python train.py --n_layer=8 --d_model=224 --n_experts=16 --experts_per_token=2 --d_expert=128 --d_shared_expert=128 --activation="squared_relu" --moe_layers=[3, 4, 5, 6, 7] --router_score="sigmoid" --normalize_top_k=false --routed_scale=1.0 --balance_loss=0.00876 --balance_bias=false --router_noise=0.1 --shared_expert_gate=true --init_std_router=0.0159 --lr_router=0.00222 --vocab_size=8192 --norm="rmsnorm" --norm_eps=1e-05 --tie_embeddings="early" --optimizer="ademamix" --lr=0.000531 --beta1=0.9 --batch_tokens=[65536, 131072, 262144] --seq_len=256 --train_tokens=415000000 --steps=3183 --dataset="wikipedia_en"
Below are experts of layer 4 (counted from 0) of a mixture-of-experts language model. Rows are named router (the router's row for the expert) and show model dimensions 0-223. Each number is 128 + 24 x the weight over its row's rms, rounded and kept within 0 to 255. Numbers have three digits each.
Before each expert's rows: "mostly gets" lists some tokens that are sent to it at least half of the time. This comes from a sample of Wikipedia text that the model never trained on.

# expert 15
mostly gets: "),", ");", ")", "\",", " =", " Nominated"
router:091206116091207136092136164050147136099126116136186119168131107152150154135133102127138124129118146143135153136148144136117117088078100097159110144120127142140142087126153112160126108120139095121121126127146120108121117107111129089112119159119143161125101120176169121158139106099134138140177095143136109137132116136096153130142116144091183152145116133106124097109136101110108176104098115132121128137118142135141102135158148141144126099120122106107112134081132111104126083124092114122116115103100180125138175137116138140149106137105104118121150134090157162143163094096135116141177136136147098131110127131145119153174152122150131090137102142160142078150113155145123156129109

# expert 9
mostly gets: "ag", "ig", "uc", "ov", "ud", "ff"
router:105143105140080118074097130110160172173077138099115143114098167131156143119137169158112121117137132170126138111133128144088120117158139126120121105162114090067133132106119143160139117128151133125120145117151117120118100133111094128146097106130131180118094132134157177156100076119110122118158099068136123134110139138148142077132085125104129146119150157170115146113131114137124145110105122099124173134095148121094121169108081132103137174146112107117152109135130173098170103130110158096155105149128117148126137117114110143131102151139071142135094134110136128128169135103112134101126068141136114154121120128117122092164116155169115102159102110091158087141110107105138104158124

# expert 14
mostly gets: " D", " S", " f", " l", " w", " d"
router:129168116112179145119104234135164129099149139098146131102112146119125113153122133138113135123101132147134149153148147129159111093117131147087139111127173123167118115093148145159122114137141124145130123088187093111119122140103148124139120145123125115142138134120096134161128143118110116164081081151093126159158145120114159104113143177133148169121105133114094121137127117137142089118107132119080140146115106110141125080177150136108099124139107120129130142109130117102124083092144101169092120099133137128137118131139126105137136155100136105127176126112114131170134087126115124102137125076122118157092145083153088142116120113164086124091124114191167082105164100130102131110128

# expert 10
mostly gets: " United", " team", " North", " States", " American", " film"
router:096151097082150127116118211061184166114124201094145149145157135149158127132146145139137122159096099128101130105129126109173140158135097147140094126138146146140169137141150109124128134146133155119117110156142126101170114180121121079141113130161112134177112092138133124129112139122118130128141114124118099116133103119124089152092116123109175190121153153124090113136115156144164112118079138123144120138117117106123109145131145142134179116133102137101149083116125135096130148106128130169141080137162123110110098149111142095117131153140133166106172107103148150146133116153127107111154115119150151115124153106135126126086121123145120131179179124110133117142158162089140141146091

# expert 13
mostly gets: " a", " is", " was", " an", " it", " his"
router:119144059059155160103075184060168136117147143123143150117137108129149123113161103135106164155116128147170146086140132136187085123128102136119163130155133159120117110121111195160101107123161109163113085117112106135146116109118141139125148107119112143104184156139098105102149094143123115152147126135095108111126170111080142134120145118147156143152084130136135099127101162154102113146142107099140090160105142119143129138115119121122121127128087113107083114154133134115106109123155116146140131100121120124148160126124123164124113146096101108138157158112136144150130107156106132143105170128099110168111108124138159139170128142106162135154147163120135101118107146180131141115152

# expert 2
mostly gets: "ler", "son", "ford", "burg", "ton", "wood"
router:095194043163108098091101124042157170088121146164097100121123095153097125163102135077134121113145128122122153117104146131122098123148110116163137126161128116171136093081151106159130136124104123117140141182120130136140115098115136124119150139103143091128113129138102175137140135114128114109146083153095124114160174129133135173147105112147171091155124134137141129146126163100086136097148154150119127165119113113127097134134135115132103111121130115141137104091103138136133108090155136136115159135136142102123157125120128138132146134105144071139110105149130172143124122142122123166130124132135150168148106116136122116121176123103141150100162120108100115187122131083144126162110

# expert 3
mostly gets: "″", "000", " species", " km", " million", " area"
router:145152048134174086094105173056179132159118148134153122140129119163141125102121142146128111089136108122096111089129157120155120130157113104132142099111102124142147127120160072153097113141116158131130090079123116088119140103122131093173137137179110116176111077100136130114104152134156135123087099125163102160116123138134119111139136151110147142108127133122096141111140119156122134051078119128120100119135136099104139132131106123128122087126104140094108122142148102124139092111123123142176096112110133133160151100103126133125117140153111150096128082113113141131153106151083147129142131125139122094142158070106168135145097161120121130121132116126123085123164147128100135118155

# expert 1
mostly gets: "ers", "ions", "es", "ations", "ings", "s"
router:145166113106170080120115143033094147151145121151123115148158172149129107107111118100143115115085118116158127143141131124140105104093164106142120090110166171177151097153158136095139119143155091134100110139113108100152092110098093168133122144133141147126115132138121147125129111159114092130086105151128135165130105163127095141096144118119132163095094131110102151140137167112160144130119112119119084119111125119127141123116154130134122103150124110143141102086112165097101112138087083116133109162107082150115106138145124150112134125100129115119111140108136127173147157088103133165113159174166110148107184140106155114114123128160088136121119136151102154128140123181105130109155

# expert 12
mostly gets: "o", "ra", "ur", "u", "a", "re"
router:153194110151123166100133117065156172137068112109111155100135107132136115140154098114135098095146090112134142085153086120139121138126140145137128132123145095147149103061086133128135114105137131136098048131136137101112138078152114120070139123120114160114129146137121103125120099135143142091179121111083158081139104147104121151135101124098124127163088124123129126123146126134091136122144143127133101128162130110120129119151108136147104134126143092090107122124146136114057133153143158110106168149138109101139173131152129111096107149117160117153125122137135169147156160156150128110108125153167150153119090115155104146143145161123144148115133144111148155159161146109140100156098

# expert 5
mostly gets: " D", " H", " P", " K", " \"", " W"
router:107163117063173105110124156093114164129146121128175132125094119110106081148143094154100122148134080116107142135136189171136147111116133146160130123120172159168142138147155158152125139122141117124132132133131099157089121170128122129105136143154142130146136130104135113134143086106156139130096083126087127124148153095169159113085123129138120110104103088116079145111091119124143143123124136149056119164148139127155163133162125140120090124114142100095138147079127109119126151140120134198149126142132140106097132191143149089126158107115101104116114125147133123135150129130139119128118144104130164149134140087144101126131156141161089145145129124165159100080123160168123117150154

# expert 8
mostly gets: "°", "″", " 0", "′", " 18", " 10"
router:115128113101140132100157162070095155138126151117196146144087145112124130122096122140092125119132126164132147147156111130163147101186161120119120164138105129116179140139165136143133090096149118153127117119117135114148126127107180163146117133125129115141164159107127128142114118163119133181132087126145134135131106161119098129142104136175143171159083132127058148103142165136124092100111110113165133146142151104126139163157098111107071090168122126094105103083112134133156086088125113155136152141112098112160125147133152144161106158128118117126158120111114154115156116118109151093160140107151131117130113087123128102115092201143142124097152129119113129108139141128161129116147

# expert 7
mostly gets: " that", " which", " it", " has", " who", " been"
router:110171049095187131114091178081154127160155152139165112122153107102108120124161159133103162120133116143144142113160119123158136162140091143107167132134094093104153096116128143120110091145111087141140146097126080096139127136077139149116145074098163114101136122129126132105086103115109140126130111102145165122132170108164155148134141128169152162122142109138096174130105152153127137109114114120154142133127099127129125120159119090118136112129098060115070138106099130091129098121115100166116111122145118133129160150121113146133152159127091135147133124101150118134109103135093118148154150133125111145120088153126089106166132144091114113145121171135140100111106148153102120107130

# expert 11
mostly gets: "|", "\n", "\n ", " un", "=", "The"
router:123180104086156181077139152122148190125137100113146128115120119132125091175121118131131116130144099097121136133131144148131138133104106142129131127104128128193182113100175117143113117136131121171132131097176140121133104082143145083082128100168140148125135155184153110126108095131159114148165081114112116155111152136120146125090153092159155148140126143099132180089124086108102124126104125123105108170095120082147114144147130122124148155116128123173159107106112131116139160110129138178119134155108175117071127161144123130112155152146136140148157138126165108120135110115097114146109123148135152130107121140157103145139123151156154121127155143169185118118103140146146137110105

# expert 6
mostly gets: " of", " on", " for", " in", " with", " the"
router:107168139086166105108105138102144178092097145120196109135156111101101137133106129155158091090140139103140149122132167123163129096140103167141115104121115128162102125099148123120114115114120131125129109050142092136128155113135115149090134074090153152148121164177096143112121113164136133126128136131125121114139074165140134108115096117140177124140105116114105162069132110077139122134136118105098128171121126109157120135139135170114136129121128122111179117123124086131149121092107100134120123138163116150125180113144095139145152154154121135093128093153102127137170113086139156134116133133126155139119125126181112098125136167129124127092121170150130097097127158146114165150158

# expert 4
mostly gets: "ap", "end", "act", "ort", "ition", "ent"
router:087139126126125126085082121083136164122144116111116106144129140100135121125142158182116097153173134112104136129156123146144142123124081094166090139139124147098161189125145151116141126122157117166124182126120131094126106131141134115143116096117117160175084099125159150123133129139079104158120104095149134157147134142120115101080131132131131146064109137120118160139125136132144166114090127115136157159126139108119124128140115152123152106123186131096138182109099120085130126135159136144143071122110111176154123136120069123143091106126121139123134135112144064115113112116159099122134108176111123136165129096137109102142114144120105099142096178147101138131107092119115136152073

# expert 0
mostly gets: " No", " John", " –", " =", " Dr", " William"
router:110169145097172116083090156107121170112155175126168112117113164133121104153123157144145122099096154133111127129136111120146109101120121148145131109113143145103121122123160132134130093080137129142140113132132134102147164121120096130134073162124109163129128168115113144209118098101091094101090126159140156163137097094145144157115143152157108138098107099152119105117091179133129134142122129102140080122140155109159136111149141123132146135118134118088146145146103065124114096122116110135100136117146173116103182138134129128130150164118115109117134100104159130166148164121149125136136146152150094167140115138144130155148115104191111152141153120086142110076149126103102183127118